{
  "n_layer": 8,
  "d_model": 96,
  "n_experts": 256,
  "experts_per_token": 8,
  "d_expert": 32,
  "d_shared_expert": 0,
  "activation": "swiglu",
  "moe_layers": [0, 1, 2, 3, 4, 5, 6, 7],
  "router_score": "softmax",
  "normalize_top_k": true,
  "routed_scale": 1.0,
  "balance_loss": 0.00256,
  "balance_bias": false,
  "router_logit_norm": 2.0,
  "router_bias": true,
  "n_groups": 4,
  "groups_per_token": 1,
  "init_std_router": 0.0288,
  "lr_router": 0.00173,
  "vocab_size": 8192,
  "norm": "rmsnorm",
  "norm_eps": 1e-05,
  "tie_embeddings": false,
  "optimizer": "adamw",
  "lr": 0.00287,
  "beta1": 0.9,
  "beta2": 0.99,
  "batch_tokens": 65536,
  "seq_len": 1024,
  "train_tokens": 376800000,
  "steps": 5750,
  "dataset": "wikipedia_en"
}
Below are experts of layer 2 (counted from 0) of a mixture-of-experts language model. Rows are named router (the router's row for the expert), gate (a neuron's input weights, with its number), up (a neuron's input weights, with its number), down (a neuron's output weights, with its number) and show model dimensions 48-95. Each number is 500 + 25 x the weight over its row's rms, rounded and kept within 0 to 999. Numbers have three digits each.
After each expert's rows: a language model's description of what the expert responds to; "gets" lists some tokens that make up at least twice as much of what it gets as of all text. This comes from a sample of Wikipedia text that the model never trained on. Tokens count by the router's weight.

# expert 46
router:541516531499446491482496489495525523536507527441459496534536524511517476493499493463483514490499477474493488489510533502543534497486466509496469
gate2:533487501465515466490496552514503507495522517546497533526550502528528477501493496507473557492497511503527512496520515467516507523544514478524517
up2:479546513513454522509490529483517493509502467426510499472440517490486500474489490526516457505500528501458501543490503534460487476521466495481478
down2:543508508478450516524496454537473527507534530514464494540490500477523453479482514532543477482520505482472512491518501486488505473461472532486496
gate3:465516502510503549511524551490489492482467504516501444506457500483496509499509530524488508492475507507426501490432513507468463522523494498481461
up3:470490503483514467498481460494542487511517538472518501497515486466526513475499554463482542488498485490500527503530500467501513471507501454513492
down3:481462469456474503494473472519486560516538495489512490508502519454521521490513496511509471488480516511452488477496540466487451460463485494499484
gate4:502521495551536504496455485490476465516487481494497456501508522527492504540490496535493545508456541526469486521459495446497496513478478458493548
up4:539486474497467505544454518486519516487534523503484465507500492524504547528529513504513481470496514423491502524516494504517523492503541521505504
down4:463494505502512503498481486491514508453521487475499554510504549540499518480491514543541534506481502529498494430467499496494490497508536520493471
gate5:509453497480531538517506545438464467488520515525488494514525487511474480522478487508456512478536510540465472489478473507473501514521526487478484
up5:541555494478494476458487448516514505538514499471510499512508518491474501489495492491537494520500490443522492510514514472521481477476494531500493
down5:507465497499470523496501485491527505527523506458550505521475543524546524493538476492531492461524513495463485474524522520498535504492523477510480
gate6:496503487483462446482467451526519531494489512481484495485508501474481518527459507498491501459484485476471492509448527504517505488523469495488490
up6:481495505515503568509532542476492476501521471490516505513493473530521493486539498522531493525521500533509500491558469493471496527505518509505503
down6:512482509559501540483510470499499541495507476519522551455498519541470496491483476498535471480502513518498480488527504508478478492483514495524482
gate7:468503499475475499470545560492475479518470519527484516492484540511468487503511510502503519500518492541480528500464480541460464540503500489502514
up7:485508524492530532535479454508513502505516494449530511490493446501523492493506497479534477485498495475512489524547503468529534461493497487508489
down7:479464474480490522472485444514484466517524519472531485483498513479513547494517498520525494468496523506479472506479508502473482514505514464494463
Description: Capitalized prepositions opening a sentence or paragraph, such as From, In, At, By, Following, plus verbs like took, studied, remained.
gets: "In", " from", "-", " At", " On", " with"

# expert 47
router:514496508484542490489535517539489523471512506537518531512495516447504494487445495524474508517455516485499500498463491537511510496468462492485509
gate2:466497473515420510488516500475558510492529462533488516463497503497512483525494488541477482489473522490503555512497487518478490517504463525528481
up2:486476520510540507457508484489458543535508548474493469530526494463513514507480502514535532470469500485431481492493488500474507489528519465516477
down2:524506522537518530508514477478545529537468489520474516469474552518519534505500541488480497501553506451516514479484477486507511463483501477467509
gate3:523494498511553513493532521511520516527507499496528518517492485492462519509499548536520513489457500484529430448495470497473470489525554489500476
up3:493556529506490511535441499501471503517503473463471495486508473539483480516524502513539519543507469461507524519558473481499509529499482529517475
down3:475521498478518521493495452507485502534499505502477426493446540499523501496498506485501497503526514504451520534464496493473516508508491509483490
gate4:506499555517479507503485487537556466519507504497517473460471501487514536498532496534536480507483500514542564546508494522469474502512529521484489
up4:511504479491547480504505513515508517482541478490494499516513483572487527489503551490468537528535501467478463485512481515482515468514492546510488
down4:516472502511495518473505462503505550520520542487514508507478476485519499523485467463510480450530511543492514513514507528500489500492479478469432
gate5:474512465510500516492497530494437504499544503495527492518528512523513490510541535519487510516526471488533506549498512473424501487475492523494488
up5:519515509513489481501463487528514475511468524477470513454482525512484532552504472500544495521533498488490512508516554488494477518521507506536488
down5:511488554535530480501505457499528492481503479510534515511494533520515473494503483526520505475478538492457479476500514491507533527484482471558496
gate6:525524453501473469489491502522502477500524482468480532466504506524478471502509513516540483493483490496516502539517511529474502505491518542474537
up6:477524544529504534542488490443457465491479490492479485492507520509467523479526520478502458533488513501471508517539487523500467525489514526552483
down6:457495544487515495497517521532489491457522493504459484492510496464540485507499489501465521503523500502501538498490546479509487517488461512516480
gate7:487542525505493490493546567534528494469509508530554526510496531504520500532473475511513485475484517486526542464490552497515503502448468517511520
up7:517462472491507501510452433475485516544513492479442473478492470499494509473523528491506500520524471496474454525526485493491488487538542477495481
down7:496488507473471509518531474480442490495509500462460522539506470491474469504509491509506476545498524494491455472531532511465498467509459527511487
Description: Country and place names ending an infobox field or phrase (Bologna, Italy; New York; Oklahoma), Music in film credits, plus accented letters.
gets: "a", "o", "y", " States", "p", " not"

# expert 38
router:494477554511506513506518491494494490515472504502475480521497490564515521509553502471474486484490454498490546474554444479502506509460487532510506
gate0:490531503488502541513536550482548480515515504505527456512468536486527522493494461482517521527467459529513488475521509477479490472483505513497528
up0:463545506503491537510501508478528463507485490543517470509505500492507531513493473519568513509456488541505510509512520541464489476509496486532518
down0:491459506517462512494467459478508452526497528506546499497511475510487473538478539497547468511482503554521505508491515528482504537531510481493546
gate1:473469499507563486474513506500497482553492467527444448536464480500461533498471470509473468513497467508508507478519488474513543455478454499507512
up1:506496493483419514508489505507493536426506524470516531511505481476554462501535531518511514515490527497494480501464539489494500514515514503527463
down1:461472519450474498504481483487515500471541496491473497573533519507516489484512488509564508503514500518480500502556505501463477510477524506553470
gate2:495478522559458519509488464543494482529471452528493491508494470488521500505565458505480503494539476474499534503485446481517510515473493509544499
up2:500535474434537481491527544479516507486527526473505510468490524508471470501451521499517473511464517514495462496521553523479511476520515498450501
down2:462528497482488497543529531540516456492528477442476483468476504556462487486488481505502524541513512492473472477485494480547505489518483547514527
gate3:489480512530489469521506501528515449477489469531498508502484516495498544526472522525514449511541512515475501495493509542578501525484458496522510
up3:517476524513504465507512506502495458480470453534496503497481540504481541513486527523503472497537517513470516470485485534552491528468456477516508
down3:482494488512510471492521488508523488474528476529519525498550555518518487478468567507480524475518488531494481475526473492489483521492502479539502
gate4:495493534458526506500466483559509516470490508471518519454495508502536489496484526474515521476518504504500508533515518456469510486483516565518515
up4:519489468515498515484527534455510492554535524510452520563550494487465518546508484523497484509465485499490510455491479505522511488524528460500452
down4:470516505530551503494512550516475520463483514504476465515516527548457499485500480468446537515492527543518482470524530515460502508528486453529492
gate5:481485502495502500552490492518521484473480438500533463505507494505544497466537510470524475496517519482493502553485492457483467481466504515498470
up5:505486517482514483523470463482497472515502499510535474507482489507525519476488539498533479478554523532508521497476466510456485518496503516483493
down5:517492452493491516478461483479487490509474512529504565527506444482536517485506513510510510494521496493508533530461483484495518501493521488496501
Description: Opening pieces of longer words split into subwords, mostly in expository prose; e.g. subt-ly, att-ributed, det-ectable, v-arsity, Ta-x.
gets: "si", "ti", " det", " And", " Si", " Am"

# expert 4
router:480526456522508474506523524473478500500523481468503519520485465497543483519456522454495519508521532457498465503485527542489568488473456498489523
gate0:462531522525497526517500507522522529513502501548487512490482472512479501522574526500546499498476494465477514495546481517512435532489491506514498
up0:499474492478495509480497482462473469504507491553471486503486516498485475476486541477457516508493467505484479489541516533528530526472488476505549
down0:500468506546505541518493523490539448503502504488479499526502502508496458484541502468552508541489471550459456496493525521501538485498477503484497
gate1:491462483502483464450510492513465499534498508468499496468529468489526513495455510517473514492516519494512532515507506450542508452466484475493564
up1:486518511494504537581501511470504487492494502543504490509474539511485493498552473479517483493441462500511466492516494531448478538524515530540452
down1:538524516489546493562492499552465489516501473492538522517494483529481487464512480510509494445498483512514434497457485490489479535484525511508507
gate2:520503525492510534534453475525511483520501464535486490489461474498480504482530495527536513511468519507519554508546502505477458522494507503491463
up2:525503490493506463505510479486527529511512490534490484463492506473497459490495547493501566485504497490477479438504529502522502468515553489500471
down2:457509504522501517468519526493483490498542501509526483545483510518457512505512492499486551526518485544461509510519479509509437479527474480505489
gate3:532530485487534536493519479444494552482492514536490513491476507483504516493526525522551538484506513498505517489514548510475464519488564515505527
up3:494535465499527467518460498548507464538519485498451488495479538489493484510501493501489505523456498533499508508505505477546500516492538467471428
down3:499478487493501507449518546491482530513530512482486464525534491501436528499485511508456525501485508498502545498495514523499469472502460476512478
gate4:492544541501478559499476420509533509495497507470489492469490516466483515507532515502520454538471474498506529512514492504520513524490513482520497
up4:474523541486479525504466495514515494515499504475489466477521514495447507498507492492510489537448488473534560490525480498520518512510520501506508
down4:495477498526458492479496478509522498528504517479489485456481461473512569539547483478514486474498470444477495544512507523495471500509501500506493
gate5:538509500463493503469513519519460490475485482531488543457489475502509502513517498503551496510527502498492554480562525522505500477501495551503512
up5:528492475476530494470482500503461507545465507513480483490511528486444522535529522548497495481496477493515522470491492485476492501492498563501497
down5:508519488481505503497453507488492499502493530509510539511526469544490540489502516492452528544475519565451449546508529500496549476505512502508535
Description: Mid-sentence function words such as was, is, are, for, with and a, plus held, and pipe separators closing cells in results tables.
gets: " |", " for", " is", " with", " was", " a"

# expert 21
router:519472485454472500498545513510551469528491462469479487531522485514511466497494484468496519503499473461470508513493508507545541504470441493484524
gate2:479507500523522526485453497484481510477492449487492500511487470473499503501537454476481464499484501489518531514478491523507473530485501532499493
up2:516476474527512524504461494484500493470489431532478509502477504489506488495496442492521489479455541495486499511457498521515511513445487504497495
down2:498493484506457483461514537502500508486497470453504455512489479509501503525496488472446518508494496473538477489489505514520480501526522465468496
gate3:503484503493470501513513458529540460480478476493429461533512495505506471515496432485520496467518475496507519497482494510564498480494522516518499
up3:466475492505479513519538448526515477478519493510445490538527506501501492515483439486528506475517476467486500538511485530553502477503512516538495
down3:479486496467554493460494452505454533507478538527530469509509474480500455525508522529475472487481509544493511481481509473488538501495500516477478
gate4:453489530499491534536515489548505503504544522517490490455443508451495506510531503500517454516509497499519538481519503546517467494509486528525506
up4:444479485504497530569524498528507452506503457558460513493553517486449493487507523481474502522459530505524477498515524511555517485477474506499531
down4:475499528506463457497493492467507483483509492481469454512528526472488507501458515466482522478515514541486500485541525498539507431487541484501512
gate5:487475462487514487472519475484490504481512490473461502531507508525499484555503492474510520515524486516449506520483477492490506513486486489545515
up5:476498475505506484461529480520488515469483488483464511519527514550510499553481504462516521511514500525455508539473484492486526503488514484547501
down5:447530486519472505483521482463474540486484516534506486501466499472497502495470503561519512465527499518513484509500530513483489523450492540472427
gate6:487483526493462489517515505481549511472500513502497495536510522511504506462514495531524501533534499532484488450489477507503521494422519529532500
up6:446461508464507510468477511476510480546473478500456499480469528475526514530505456500483471444510521522500501539468500467517504492496493471501479
down6:471497510488505499510492487494490528513467514507518513523478453491515464490514514520513475487528528488519472501553481544490503460515451458509495
gate7:466453578498493470484503495490487501529482501507517494486447492519515516488471523518476521491536489519464532486513503468465481511512520491483491
up7:477525450498467502560483509477470495489494523507492534528493504463471505500519474522499467516468529527517484504519500500459490520532494475495469
down7:522493510465479500472477483478503505482487511557490487460478539520478504499533496529511486515466496516491518500479524512491467511470538550525468
Description: Hyphen bullets opening lists under wiki headings such as See also or programs, plus prepositions like by, with, against.
gets: "-", " by", " with", ";", " from", "ry"

# expert 19
router:534485463503508473487489486462535492502538475493484498526519504531457491531485514462486506461469494546480490481494455481472484497460524530492513
gate0:500538490513484541490501526523486508475519489549498526472516529471472469437515454535498492531460544478490496507519509497468493501511472535467467
up0:505520511451535496520513516471448533555476578511485530529497470491518483537495501490501499470512480500501511469497527464505567508476540457508493
down0:459500479512533493483464476470507499464509448447450519521493505482436510473489511522499494520502470493477435466498488507520487467494513487489524
gate1:513479482485556488530493502511484454528468518503497498528499501474484522498495532522503505507551495517509491470442491526505532493512534453497490
up1:489514477561501486522530553458482519518512534501505488515484511502498508560517474520504491480556517511462518471472495469480506513518523492456518
down1:509498441498485499492533484477478491514528539494497515505465477505482510480513553536494485546494534534522442458455484513531484493528487483502494
gate2:492489492482471495498505504497456500558513538541536511510484492512493536503520523501505490537516504438517478475523544477533510516528509546493501
up2:525489481522508495509484488526464528525513478515506516517481489526489493517504512516524487511522481441531449457543552528536538492523480487501529
down2:492479468518488503497516450469465506468523466507501513510528550488495470443519452516504494532492515487441492517465496535514529465471499515488533
gate3:452479500485514542489507517496485461490492526491438522487500452464554474503485472481484505500518510509498533517499484513503484500513451521549465
up3:472461516469517517485502464460458492482448551517491478501518479541448482490529496527478517525526526456531523490501463494514485514519484527506449
down3:525473488529480477491457479462502526480513511515550514483480521543503535482537553520541463516532505498521500488526475523476518507473512470506519
gate4:496495508505460514517509495454492484500487527486514481499521474525523521541531492486483546495498534494492483458500474483471429517502509503562504
up4:518519480514509509479495515544504517525514494518460505486467532445473529490486521501529475528494475475488497532488553523531533504495476486446499
down4:490478501476509494523510517555480481518470498511489468501462567547490505503542532516493465455513487490503494443513492509530483491501500525523486
gate5:504519531527523509523499489505492512542467495482544518502457532489494495451490491513544449554477485500531533532514488518484480489511511519537463
up5:497482481506515500478521456504504470476477548537468529501520458499548462525521497467493509457515531470500502499481540458485494496500458513537465
down5:487494515512544523517479506478460563553513480470497509520464490549476533515484510508498495479508496522526516505521468475502482483487506528495489
Description: Single last letters or short endings that finish a word, mostly y, a, e, as in easy, pointy, Discovery, and math subscripts.
gets: "y", "a", "e", "o", "p", "ry"

# expert 17
router:505497499474523484490528503442484495483474488477515511517463522545474526500512451513482516450499488542473512521466456450506522509506501534501514
gate2:439458472502513491462471472514513491482493524490532525511514495512470498486488528452485480518505519518514533502505526476478512504504489517464488
up2:540524498480498506474538499498532521506508495515475484495512497517487538546505443509480553537507466465532498471496458517510468512500522481525471
down2:538545456505491529532463432502506516497485468482500498511484487456484517518492498441496457492495494507519485528489499494508544484504486529490477
gate3:473491504484534520515503532490472523479501501512529451537484485508459529485525523494519490513485526521528498440541498479469498495499550542538522
up3:493508499527450491496457447499521496542489517494496513471498508471539533521492476517493493531523510496442520547460487549526474505500464470481450
down3:504537472533466474518429447508505481501451521469473511513495496443465488512473454521503481501483478473500468540503543532485522499487518464531478
gate4:517501515561518475474523456515478498513467531520472451500516503479500543486536538480486500469524466476548514484502499486459491544489497461461500
up4:475511531490481541500510484555536485495507476477534534467487501492504513493483455519479449492467484499496503492536476515544491505517462583467480
down4:480482535546479509500526501466475499516504516496503514470477556496463462527501513484502479527484490499474521473530490525447455506544484436511554
gate5:484505502531559516484460512500497492493521546464491514487472497493526492485493515540510485562482527478463494532520489520476465503504524491498521
up5:476507500491496515484465479560487498469511517490530511488503484459536521478490461478495455497430508479470509528499446536462515473543498529500523
down5:495484492479502526505487546513491502478506514528516516506479541508528472506485502472499524481501452498524486457492458502482544483457470533474503
gate6:515509461548494473498486495481470453511494502467488483480489508521517510519487495502503467516498547491483516494476498526506486531525513459507483
up6:519512467528474484517499502496481455567494499481465467478505511535525517526505514512499459538504527507499517527490505525512505533519484492497476
down6:490513495454506458523515544506511506476507482489466547527459532505504511527465486509470525491539510528514512515471463517503491457473470508500512
gate7:487451534521468516457503472513520526512504520515529568461511507503542508485470501484514475466487496484491465469530528513516497542517474531483514
up7:478484489456478526509497526468512485467505476489460521524472481560464509508467486477494514474496520519464521489537479509507526489473474516528476
down7:454525458489535482513459496529526493481498479487486534499503468503488539513481515537512487539490471494502519489521518500481511521484525514502524
Description: Nationality and country words (Indian, Russian, Japanese, American) and small numbers in table cells, such as 0, 1, 14, or position codes like DF.
gets: " 1", " 2", " 3", " 0", " 4", " 14"

# expert 61
router:513508497509521480447520458525524517508439555518517535539478523505522506473498545482435503505527529471527494493477471493483523481485520504516510
gate0:545519488508493483531496521473490480514550472500492473454501537476472479484516511506516469511470488492491489478528480464542492518456507500518491
up0:551525461508512500513539474517527535465473517497509500486501499516543508477521543502518466478464497500516463508481480469485516500529549501508514
down0:524547525481521486453492525523508530531519471464519540495520548484484501486528548465485528498529510501502500494485481518461523524483498482510479
gate1:530479446465516475470491483512491520527493500492571560520498512510478514523513517501465506488500487476529507499517531520514530493518537519440498
up1:484492508521492485538496521479514512459558466511509441465485481484514505469503504500527527457486504487509477496496472478504513508445470485561528
down1:503537522501456499478501542558520503498499507505480529489486456522497470509488530501510502542495548498515525486585544481485506483501531529496473
gate2:528483486555538462481546451542482470477450523480495464479490514482501480500520509511519492461507413538512496498466511545518496515480511500485496
up2:529505501528529492448529478508462486468434533525496485512474503484506472516475507527511512470530447520512499487490502535496483543505498458498518
down2:520525482478521499496531464530456521542477534488519494469493483489511470502441505503469539467517511503482483506524546519502469483498502490484460
gate3:481522514556484506469497512454489480534536507486446512488484454510523528505472503462507451490473478492485515507512490497530480543495489471560481
up3:479479476433524495528481517508522484448516487534530525527473540480463486533451481496492502519503483491531476485529539526488485461485479567453509
down3:498533514469485491482454536526461508447488505534523526499511522543491449556463478481476503552511493486545510496552508522471503503498481509559493
gate4:534522489529448479502482498476533473463503472480496472461540512465519458512508468479514496534478448497504493535513517484565519519499553485468509
up4:496530491473497564520510508497510446494507482490491518505478510515507513517469525498502495485489505503484550509511465486480476517523484538517482
down4:484460511533495536454524500528481503453469487493525460496489480452503509507491472571470496475506527499523488505489506512507453502486471504503461
gate5:478494508474518520548502516504489510526536462488482502511471461474487519556509457510547503523459477491482478505494502524542467513514504516535517
up5:484509501499507474481485473463479475524503526502508449484518544479471518453482477493485527467523530480505551469523510474490509492471476519516475
down5:474485491474501493480473566520491472479518509543486534512512511532499511481457488527479472511489456448543506515497479552496498501492534533521490
Description: The friend piece in friendly or friendlies in football match reports, plus middle syllables such as ti, ere, end, and father, up.
gets: "ti", " 0", "imi", "end", " 2", "avi"

# expert 24
router:466505519500513507486527463502510518510484510501522565486467518529542469456505532482470518505500523532537525530463510492482550529518472507536497
gate2:480506490478541523431503531496500531510478499510487516508500493509507528539522452489491506484517465491478498500490513536442466557480455483480462
up2:525478537518507476436529497536505527482495525489499533507467476508503512468511499526503496471537469496528455457488509501474521513497460517495447
down2:500513475474484502522498434472471472539518477539525522528518468527488488488517466519511530482471479525464470467531477510524523505509534457479485
gate3:455520479521428498485511474503493511499477499510466471494440451458479525480510464510518506496474493456474584503509546493485484444509501488455491
up3:503475516489558531516495536496509524494543498505474499506513520529507471550525542501451501535497534510556430475517501480526518523473507514535494
down3:474532491508493491535494457534492511507454522468485525449555516526497497506513523496510514501488506503497492454518466515491479519506531515511472
gate4:509508470525458480508502500474532481484498481485499478517473490474484506541440490506485525502471439512466559488490508507492488475486534509480490
up4:445501520456531518533507496531458494474484525511495522492515523506530484481528506474494499487511568528528457515499505484532514509544477477530507
down4:508515524505461549520500494490498539495443494471490516454514537503507527498499529493477524511516467481531502464482503519461496486506491517548477
gate5:476530536491526521520507543517479490490487540470477499547539462492516496541507525461492524511512542491512458503481480475489501478501523482472534
up5:497501457501482524498497489499532508529508473559511488471445533481467498480494479541522475508468469506521553502519530505491496482477515537534474
down5:510498500522481490508521504530488509499462476467531497504543546465465499545513543494490515473497510469528534486460499554441525533499492504500509
gate6:492451474509506443552539484489523536514519502510525536463503470467498508490503524517491526491507535513530467501479493458493524454469522497503514
up6:468553478509514533498508490519518505497497488517453449565477531528493504529521461500492514515469490473512520547522531522548459544487492486503464
down6:500515513504555461546514483530478512471463484471551520496548493504480491491529516514451472492466511542491514488544473515485483508535502518545539
gate7:485519442475482529514514495503540502471478510500539461523494462465452485474504500489489526469529491504491572492458525505469494508543539474517538
up7:503494526494497524500508537527502531494545463500516512454468507477523499505510479560526465538477514462506449485522530504508489476486528508500470
down7:470539490524525521509463477545505496499512461507535471529508517509526486465492522505473450494506520540534498521502517536509535467472481515458537
Description: Spaces inside Chinese or Japanese name glosses in parentheses, and dashes or zeros in sports score and result tables.
gets: "–", " 0", "In", " .", " 1", "/"

# expert 13
router:517511483461533485447525467484530526493478528518502508535505511501470469476471518479497533509525494481520515503483485460484511512507472497479523
gate0:420495505495463536535481524504490511492486472468511488456484496505457506522512508516544498522463496486519525524495507493531472523492502515536465
up0:545513479485535477506457488525514473494523452498465474476502504543490505497502512493509530475545511497473489515546470522466535484469452514509492
down0:498540459490489496478516463511497461492517473488487523479465487501517537547514494481501440505497470520501510462494455485542500493532422529497474
gate1:478518520502466516520464520499536443499514482489502520489479487526500539537521494525527487480490524493511524493517521506482455495492538499530429
up1:489496498511493489505515511490474526507492529514500473511536486439508460466506496490523533562512460489480478511494505479492524515529463520479568
down1:485486525513502496485496474493513458517504552510514451525541504484485451499504526486544551497521458488476483491513481485471519513524535505493535
gate2:529528529575507489479495508517496539542507505455482507504514520505506573502514481533517465473482522505526498518499502520523511536500493473508505
up2:497501484450502479523544497499533492465488513550499500510510471506483432481488535456487530521498494475484505460466488480475521457508528527508517
down2:521523478556500475496437485483509468529514493539519501531516529542529486515481510487561504509542498473495505479547443534510522487531480463524503
gate3:500483567491493510492462489495515494517486502490530503496506524493509501484480527486488500464515486485528486566476527470522475505514462480518526
up3:481503508487467515512495515488505519511520488499501506517493470486500520472521488528509489504471528490486494474492499555476488464504522506484498
down3:539471479502489488478502486477503514512508502543489517478523532500460515520475510469500541505537482462527495499468520488462520539461470480525517
gate4:510513518543479503505475519495520487522508453474489517481498514504504512514514516534525449487475516478521466508494510517505491529532534503529505
up4:525516509551507527486496499515494505496527478494468512484522513475486526533518497516504482460477513501523518527542499491477489538492528529513507
down4:455482510473506540500548480536467523487496489461513529470446478467492523521521464487444451489488519510484496497477517447539460491494491555497468
gate5:482496478488508489494518525507525477486498525521531518528502515462522500464493502483506473511451490463521477474485458490479540544513497520474515
up5:472495558483498516469473468564470522518510464446541468510491517529474505509515490518516445520477507517496483527525520503536432479532538514522471
down5:519501525483508482536472526475538478502478533507502448539518477518521480488511522492574545494510473480455492526537487489473506499510503480486531
Description: Middle or end pieces of foreign surnames and long words, like vo, ru, ema, plus the word difficult and small numbers such as 5, 30.
gets: "ta", " 6", "w", "am", "da", " 5"

# expert 8
router:509498465496474476482493429474528505494475544510518529490516519498485547468478536513490500514474522556515484488476494487499536479486534455490510
gate0:519517508483481495498481491522456505503472532496519520507493485546538466511479512480498469513508512474479487505521477502490504568505546507539536
up0:527510472475484495504485473504475504515484478476519476479497511523478497518520502538511491462459525497518475519477508477522506509475521459448489
down0:476493541533506508522511529528505508497499469504501500455509468489508510490486473501488511494473510477465536452468470455498504526513532504506483
gate1:503542482502475496467535497477471503439482515494484481502507557534525558496559515548536477541500485524501523503486481500539531478515529477492504
up1:475458537529516494530458509520536479568506522525502521500485456515476476529449480443474496439514529471496471474545528480462491510488464488492507
down1:478460500515482508499458471487473487465481485444491506507472531525486485484493529517481527528507501534487530472504516516512526507517519483503531
gate2:512524470509466473494517478476528526483476522534551509469513494481543493472516528496508496520547506542480489507451523510526489516491537545499493
up2:469512505498462481476528477497494521479464506503522493510495470471508538473527513511512481534507479535488482496482534485473482510451500552530468
down2:504500511521482518479558539521501502491477525520530483541552518483501527492526489475492504510502523485494443528521557523502423489521466530482538
gate3:489480557488498480489506534467478526472503493495496494522515466492448519466517482472467510474513446478488502488550528532497502476470520499515504
up3:515475480482476457482528472487507499500520536510473480518521498514495518480495538527518464473456442513516451441470503489530533472508524493527505
down3:490528528484513511494524494494446484524509421473543498532476509492487497527515563497491529521471519481508491492473465470496502500516523493471468
gate4:510501493484469470488501485484490477507467503518488455460489540470459490488536492535555544470499500521507525501495520510498489498519510501467501
up4:479503533492484540499465527466530532487510430478460494505518513504495488541513497446486473520497492548489534536518528498494520499479402489503483
down4:459502511542553491514491496482489481493492523561494515483500490512512520513492491574516480473498508518504491500534484500512461509508503497513480
gate5:454503511498477542510498504542511517511485515524511521481472510489490469491495510521537444507460533488456526530489471503496493516498495509535503
up5:520515514485462484509490504467476481531476521548553496513478500510496525528501470497459530507468457464507462497551505452479494482495510475465480
down5:464464499535543507502503489516508491490517478496503499498514512544536469456503481511507504524526528482504517468513464522466502509484522503506509
Description: Middle or final pieces of personal, club and place names, often in sports tables; e.g. Ritch-ie, Beşik-ta-ş, W-ome-n, York after New.
gets: "y", "a", "us", "se", "ne", "é"

# expert 41
router:543534530516497504535488518470535503491538528453519465492530537498498503475518483472530486477487490493532484465510491502528479463499473476498502
gate2:506503492517490494477489512497538504508472508541564498501484495452482500490523496540496543499510483467507484548456534466481486525538532536483503
up2:485508533467536521474481490432520476496488499499527503539479499492491517539542502497546464473533494511491498508458496449471450502492492484544508
down2:515453479484517529476513522472484497505503492515472535543463497464491510529484522538474481477547491483451525492514525551492516463455484528494500
gate3:482530527523479493494523487467454449477511536470519484514507549513512530498562455490507490526527520497489521461514462497516435517519475519482507
up3:511485463501538504476487507501547536518452453524483509487499456471480473496447526520513500464483513485503485543501532489480541490483537517507516
down3:509470502471482519527502554501530530487528478486448522477505481492475477489525510546484520504492539464521493519508550534503516503507512512541538
gate4:514478503518540498523470472461507443489447527541532479483512473489435495489480484531525476492499511498536495524478522453483489501525508527524512
up4:516489489534510492523491485489488457507472517545504498474522470498452503486450482552520464481480489487538485528474542453497500494490495511544485
down4:501518485490523543523511519498521492438479469552487528528514541485520485529481509501534506496487539432492494511484525515467505482542499544474528
gate5:476472499449546521477510481516526514548481509491492490491472458461457493505546512505497518500487474521464512514483495527450472512521490495500499
up5:494511493528562535490545511497504534495553484490498483518517507523518513460507503510452500511484475487482470510514505529514490475474565525455520
down5:474485541475526548497539519479507508473538479499494483524468469492525472477502469476480520536492490474475529515463515482499512483516495479490508
gate6:503541512496495465515546522493489515467543529464528538486521501530538508500540469511532480521510539504516488488501467473532533472511484458477543
up6:502520506512469492505494505482496531496495527509521547467504514501522512515532505501526520535514535480502490451496530485489525505516465496499471
down6:559501498506517462496501513493495518499556442517470475517465501471521468460449463489481498548511476522493518488477483512494472474543511472509503
gate7:525520481502479522547521498482523513502505553529530493528468500483465526520467491511520525449469467491514477492460518490493477443524487452499496
up7:454466480477534469461503508475475521507526483468462501494518502493524494461570478545517498523530545502475496511548497506520480515480462544474521
down7:529505510501478477504494506507498512545505502463524469481495449504456481495539518455471495518517518525511452494499481489496474556446492505519517
Description: Verbs and auxiliaries starting a predicate in prose, such as focuses, became, began, had, should, and sentence openers like However.
gets: " over", " be", " made", " began", " went", " make"